Below are experts of layer 4 (counted from 0) of a mixture-of-experts language model. Rows are named router (the router's row for the expert), gate (a neuron's input weights, with its number), up (a neuron's input weights, with its number) and show model dimensions 392-447. Each number is 128 + 24 x the weight over its row's rms, rounded and kept within 0 to 255.
After each expert's rows: "mostly gets" lists some tokens that are sent to it at least half of the time. This comes from a sample of Wikipedia text that the model never trained on.

# expert 53
router [141 143  91 126 117 127  91 108 132 119 133 138 145 114 151 153 140 139 125 132 140  98 143 106 134 143 154 134 156 174 118 148  95 144 128  85 139 111 128 125  97 164 159 119 139 135  92  86 136  86 112 118 135 150  91 155]
gate0 [120 170 125 149 127 106 123 115 160 122 108 145  66 137 147 125 110 125 120 131 139 180 126 108 140 101 136  71 117 136 132 144 122 144  90 133 170  84 129 108 110 153 118 122 126 137 126 150 128 120 112 118 121 130  95 119]
up0 [ 81 114 121 136 134 146 145 150 103 150 138 122 175 176  88 130 188 134 150 123 134 103  67 126 118 134  87 127 119 101 126  96 140  75  72 142 100 141 110 150 110 149 101 156 117 147 131 111 124 123 137 160 155 154 142 145]
gate1 [102 140 122  96 150 116 104 158 162 135 102 180 143 136 122 113 106 109 130 152 106 156  92  98 129 115 138 153 151 105 147 118 117 130 126 129 113 150 123 103 142 178 115 129 148 109 107 137 126 136 108 159 152 143 140 121]
up1 [109 145  93 125 150 138 156 106 137 123 128 125 106 123 127  99 154 138 126  94 163 127 146 153  99 114 117 139 124 113 117 119  99  99 133 103 161 147 170  97 137  91 127 136 118 138 143 123 109 128 160 117 124 134  67 142]
gate2 [ 89 132 139 109 126 130 134  98 117 145 109 103 118 142  86 136 124 113  97 125  91 134 141 139 133 104 163 137  89 106 116 124 103 111 105 146 160  99 104 151 113 109 125 101 119 138 152 153 174 121 123 111 133 146 126 149]
up2 [124 147 155 114 122 129 161 129  97 131 158 121 136 153  98  96 104 136 152 163 158 114 167 147 141  78 131 128 138 168 152 171 137 139 133 109 135 159 175 100 113 142  99 124 115 158 109 113 114 120 109  90 111 130 130 122]
mostly gets: " DNF", " Prix", " (+", " speed", " Chevrolet", " Olympics"

# expert 54
router [150 143  87 104 116 132 118 131  73 112 133 137 123 107 108 109 130 164 123 143 136 118 184 112 142 162 156 159 150 144  86 110 154 108 125  98 176 165 152  64 144 129 181 136 141 136 119  92 131 115 136 128  64 108  85 138]
gate0 [164 106 147 180 157 133 121 115 147 215 116 116 125  80 160 137 136 123 103  96 164 105 114 152 146 152 160 128 131 132 140  97 103 136 122 132 146  81 124 131 130 130  97 138 128 136  86  95 135 133 109 140  82 136 147 146]
up0 [118 134 143 137 131 103 147 126 153 140 143 145 112  68  85 145 190 120 125  88 155 167 143 140  92 150 137 143 157  84 124 142  89 137 126 104 113 125 150 130 111 113  66 121 136 129 142  64  94 161 127  86  73 136 148 137]
gate1 [109 174 126 176 145 144  48 130 159 114 150 121 150 112 122 103 118 160  88 103 171 168 160 119 152 154 132  98 155 107 139  84 125 122 130 129 135 112 139 105 119 128 165 155 121 113 112 143 122 158 169 144 125  86 111 107]
up1 [117 108 158 162 119 151 162 112  88 110 150 148 124 124 104 132 159 116 110  76 133  79  72 139 170 115 128 142 156 144 132 126 110 140 126 127  96 110 157 161 115 140 172 138 139 117 146 153 112 138 120 158 116 115 115 118]
gate2 [107 130  96 146 106 139 145 105 143 124 145 117 148 121  97 147 109 147  73 102 111  67 145 160 131 116 139 121 153 131 118 104 152 130 114  94 112 143 122 106 106 129 167 114 126  99 152  91 130 127 122 101 118 116 139 179]
up2 [ 74 151 115 153  93 102 149 141 114 117 117 126 133 106 115 151 120 149  95  98 138 133 139 131 134 119 152 135 174 115 137 102 168 110  96 133  81 140 113  92 115 145 158 147 130 105 168 141 135 123 144 121 147  97 135 179]
mostly gets: "-M", "-s", "-b", "-p", "-m", "-P"

# expert 38
router [131 147 109  96 151 120 102 143 112 118 123 126 109 119 151 142 123 147 163 131 151  82 133  96 138 163 135 165 145 162 126 122  89  90 129 125 144 138 151 132  85 149 159 133 145 139 120 133 105  90  84 113 104 129 151 137]
gate0 [152 172 102  92 149 111  98 146 109 119 140 123 135 138 131 172 123 148 129 126 152  77 111  92 128 149 124 157 124 137  97 155 103 101 138 119 156 140 163 123  98 125 112 116 150 132 136 104 115 186 101 111 141 135 125 165]
up0 [144 169  98  79 142  98 108 165  86 120 131 148 152 126 117 171 140 158 158 136 141  83 161 106 154 119 133 192 104 138  98 149 141  90 153 119 175 154 145 148 104 164 149 146 114 136 138  88  91 194 134 111 136 144 132 156]
gate1 [138 152 132 135 111 135  90  83 166 128 159  85 153 134 112 148 130 130 133 113 135 119  89 123 117 117 114 145 124 122 120  99 115 121  84 117 147 141 142  76 131 120  74 106 153 133  92 130 114 141 164 108 147 112  58 143]
up1 [137 110 137 138 134 156 122 115 105 167 118 119 111 160 163 162 118 111 104 108 102 125 103 113 116 152 126  90 127 140 130 116 150 118  98 103 150 126 119 127 139 111 137 122 117 104  91 132 130 131 115 133 116 136  84 181]
gate2 [115 134 149 128 130 160 138 109 104  86 111 134 107 142 108 121 125 158 126 132 124 186  96 138 188 165 135 144  91 137 123 144 126 141 115 124 176 105 135 114 148 133 162 111 121 132 176 123  82 126 125 137 138 195 115 145]
up2 [130 121 143  87 156  93 121 126 132 144  86 143 146 162 112 107 140 103 150 124 127 118 137 120 101 117 182 145 166 106 110 151  97 122 142 143 136 126 120 104 136 107 128 106 160 135 122 170  94 127 118 143 172 130 105 132]
mostly gets: " receptor", "dington", " Toronto", " drug", "amine", " gene"

# expert 44
router [141 170 114 128 165 119 158 132 140 120 114 141  91 145 140 139 129 141 118 115 127 160 116 154 135 127 135 165 162 119  84  90 140 163 138  64 174 128 129 115  82 127 104 110 123  64 131 109 114 126 118 128 102 122 103 194]
gate0 [111  82 155 159 137 140 105 101 156 148 105 127 130 133 170 112 156 103 132 105 104 111 134  59 128 179 141 116 121 128  93 142 126 139 125 141 130  86 172 123 132 118 146 129 128 127 120 150 105 150 117 132 115 116 134 101]
up0 [105 136 130 131 156 150 105 140 143 139 127 168 140 142 147 101 134 118 176  88 100 106 121 110 110 126 114 132 123 138 131 113 143 137 147 145 169 140 133 132 156  96 123 124 108 131  62 120 143 105 153 102 127 139 112 143]
gate1 [145  73 119 132 181 165 133 111 156  94 133 129 129 102  84 112 111  96 109 120 144  91 147 134 114  78  91 107  66 101 100 133 128 127 110 125 147 146 173  90 116 142 140 161 111 115 115 142 131 147 131 110 127 139 121 111]
up1 [137 138 126 155 134 128 121 131 133  82 131 128 123 128 110 141 169 136  85 153 133 123 101 155 135 106 126  91  96 119 115 142 166 142 144 121  95 135 102 135 106 135 144 150 113  89 117 131 126 128 131 127 141  98 124 152]
gate2 [112 110 121 136 139 113 129 163 179 132 104 140 127 167 193 142 122 117 130 126 122 119 115 101 147  87 148 133  96  93 139 100 213 102 126 135  86 126  72 142 114  98  97  99 135 126 116 102  95 130 157  84 150 126 129 137]
up2 [133 118  87 150  86 115 122 134 185 106 109  74 117 134 136 105  97 129 147 166 116 160 138 123 171  80 172 113 140 112 108 114 110 101 122 110 130 142 144 136 159 159 116 110 110 115 150 141 126 128 125 156 133 110 187 122]
mostly gets: " Army", " military", " war", " Regiment", " Corps", " RAF"

# expert 26
router [156 157 101  98 150 152 105 171 148 114 148 146 134 143 155 144 114 159 144  90 115 141 201 107 141 160 171 151 164 155 135 138 156 137 110 120 126 158 162 129  88 135 107 107 133 145 135  81 126 100 115 100 100 139  98 130]
gate0 [190 121 131 121 140 144  97 119 167 124 138 134 129 133 125 153 126 114 129 115 164 116 130 112 169 106  95 149 156 155 131 150 129 149 127 110 120 128 135 119  57 123 124 149 122 129 180 131 105  99 153 166 139  85 114 100]
up0 [ 78 115 139 134 144 103 138 134 144 128 121 102 136 114  79 133 124 103 104 156  82  97 108 139 123 162 154 132 110 102 134 158 130 110 120 140 170 126 167 171 119 125 120  98 130 100 123 162 139 111  81 147 195 173 188 136]
gate1 [101 134 144  97 140 140 103 125 154  91 119 129 130 140 119 106 156 113 155 113 148 124 135 154 116 139 168 137 111 149 111 143 105 124 107 131 119 132 163  98 117 165 122 112  71 125  93 151 172 106 126 142 184 110 159  95]
up1 [198 156 113 148 109 131 136 109 116 156 128 158  89 151 139  94  99 133 120 135 171 145 157 112 127 102 133  99 129 104 163 126  95 182 133 133 154  93 111 139 116 100 145 110 117 128 126 120  99 135  79  63 133 113 144 136]
gate2 [116 151 105 144 128 119 105  92 105 107 110 119 146 138 129 141 171 143 104 139 132 131 166  86 105 166 116 140  94 115 154 159  97 139 103 140 127 106 118 149 150 145  94 146 135 153 151 106 182  90 133 113 155 139 127 145]
up2 [144 147 129 139 137  93 115 120 171 140 122 122 151  96 131 172 131 129 150 156 129 136 151 149 141 118 121 102 108 156 144  95 130  60 130 122 133 114 126 135 152 149 127 126 167 111 127 162  81 172 122 142 132 182  93 134]
mostly gets: "°N", "″E", "°W", "°E", "°S", "/km"

# expert 33
router [157 154 132  91 155 132 128 132 110 125 161 118 118 141 144 142 127 183 128 128 136 111 144  96 156 140 166 207 131 173 119 143 138 115 110 100 188 101 106 123 123 124 147 103 165 127 116 141  71 131 138 132 106 103 133 136]
gate0 [125 117 147  84 137 133 111 145 123 127 164 109 153 129 125 152 113 119 125 158 170 116 113  94 121 111 143 121 102 163 124 148 130  99  84  91 154 175 157 129  96 107 152 136  96 115 113 150  72 139  89 130 119 127 110 132]
up0 [118  98 114 142 124 109 142 146 111 117 146  70 126 133 124 142 149 133 139 132 129 109 158 103 130 130 162 118 106 105 155 127  89  80  98 122 132 150 113  78 126  97 101 118 139 136 153 117 104 118  85 105 122 109 108 146]
gate1 [154  62 117 102  85 156 107 106 111 108 121 133 119 124 137 152 114 146  66 119 114 109 178 121 132 148 154 163 147 134 109 104 129 113 146 106 122 137 145  99 134 103 187 117 123 108 100 121 107 139 112 129 123 105 130 171]
up1 [127 130 127 150 104 132  87 102 103 146 134 131 144 154 108  78 127  82 135 116 157 128  75 153  79 140 141 135 143 122 120 112 106 150 137 112 193 157 143 156 120 108 119 113 107 161 132 134 149 135 119 123 159 130 112 140]
gate2 [128 125  80 192 123 133 105 115 139 122 139  99 114 106 139 114 163 128 150 122 129 151 139 126  99 132 108 150 149 133  96 131 121 121  93 115 116 124 155 131 128 115 152 137 112 136 158 145 146 109  72 111 128  94 151 163]
up2 [107 101 148 106 113 144 150 134 144 110 119 159 127 158 155 145 129 126 106 131 143 160 146 119 157 145 175 113 133 129 124  96 111 194 130 115 118 110 118 160 144 120 113 117 134 141  95 132 135 117 143 121  84 153 108 132]
mostly gets: " inhib", " flow", " @", " 🔨", " Josh", " Adam"

# expert 32
router [138 133 122 134 118 132 108 117 113 143 100 118 139 153 128 143 102 129 126 114 174 136 174 104 145 145 145 143 120 137 139 145 117 123 133 117 152 128 135 118  99 125 126 113 126 135 123 115 150 103 107  60  98 140 118 121]
gate0 [156 119 102 120 119  99 121 137 156 125 140 116 101 137 134 128 162 106 147 112 121 103 163  87 116 127 166 100 148 141 127 109 126 134 116  97 138 150 152 103 118 185 136 181 113 129 158  77 150 124 141 116 136  93  95 180]
up0 [ 92 123 151  82 133 125 163 133 156 119 125 101 126 137 112 160 121 138 140 174 113 116 129 190 117 118  94 133 127  91 144 150 107 156 118 148 100 158 110 107 119 116 121 133 124  98 153 163 157 109 132 129 119 148 129 153]
gate1 [144 117 129 152 144  88 147  97  82 128 105 122 129 124 121 108  96 124 140  89 130 120 132 119 158 109  93 122 119 116  88  88  91 114 128 135 125 106 149 125 138 105  98 167 137 145 136 147 141 107 103 136 108 175 140 130]
up1 [153  94 135  91 143 123 115 127 171 168 132 154 132 117 101  85 151 150 105 163 150 129 103 109 160 143 149 117 169 117 168 115 115 115 120 128 157  94 117  99 146 132 116 124 134 112 111 134 128 134 156 141 126 138 123 116]
gate2 [136 111 189 118 152 138 120 124 117 144 151 113 119  95 125 128 116 142 132  97 118 145 127 134 109 128 129 130 129 107  89 142 129 100 102 159 157 123  67 131  97 104 109  91 152 156 103  88 124 151 137  96 151 144 135  73]
up2 [143  91 151  79 117 150 112 116 141 112 132 131 139 185 113 163 142 126 154 154 112 121 106 138 163 136 123 121 109 132 135 119 138 170 119 104 158 127 137 131 135 121 119 114  80 160 136 117 112 144 117 149 131 119 134 141]
mostly gets: " TBA", " chronology", "–present", "о", "э", "/a"

# expert 41
router [121 185 128 147 143 125 125 120 136 152 135 139 104 111 133 135 128 181 123 128 159 100 117  84 146 121 113 176 125 166  79 158 122 125 130 120 118 153 162 159 100 134 140 132 158 119 135  97 124 108 111 104 119 149 137 137]
gate0 [157 140 151 151 121 119 113 127 128 170  77 106 178 126 138 118 136 133 146 120 146 150 152 135 186 145 146 115 126 109 146 127  92 130 124 140 168 128 109 131 157  97 195 105 114 121  94 117 141 125 131 137 162 105 145 144]
up0 [135 149 124 150 136 161 123 141 118 124 130 149 102 173 161 151 111 139 152 140 126 107  88 111 124 159 135 136  96  93 100 134 120 168 133 153 122 116  97 112 107 174 154  91 130 113 151 133  90 123 104 107  65 125  83 142]
gate1 [125  99 112 111 134 137 120 136 118 182 128 125 114 122 127 125 160 158 150 108  87 160 118  93 198 106 140 101 188 127 113 118 186 119 173  92 146 139 122  98  78 176 120 155 148 150 122 153 107 180 140 115 148 144 117 115]
up1 [ 99 164 140 154 129 172  87  95 155 102 152 167 104 121 164 164 175 118 167 118 170  87 146 107 130 144 126 168 131 129  80 126 146 141 128 137  91 118 124 178 151 156 145 134 108 100 117  80 106 134 118  97 116 116 159 145]
gate2 [ 82 196  79 130 128  88  98 120 184 126 157 178 106  69  95 139  89 143 151 147 111  94 136  94 103 116 106 137 106 123 125 130 124 169 128 104 159 199 172 129 127 112 129 146 119 139 101 103 118  95 154 127 154 180 161 141]
up2 [130 127 132 105 117 179 137 106 149 113 133 110 190 153 141 130 109 147 131 121  85 104 134 133 144 140 136 131 147 123 139 133 169 142  75 145  86 114 135 106  86 158 120 131 153 114 116 159 158 158 114 130 137 106  90 154]
mostly gets: "ont", "ock", "oy", "der", "iner", "berg"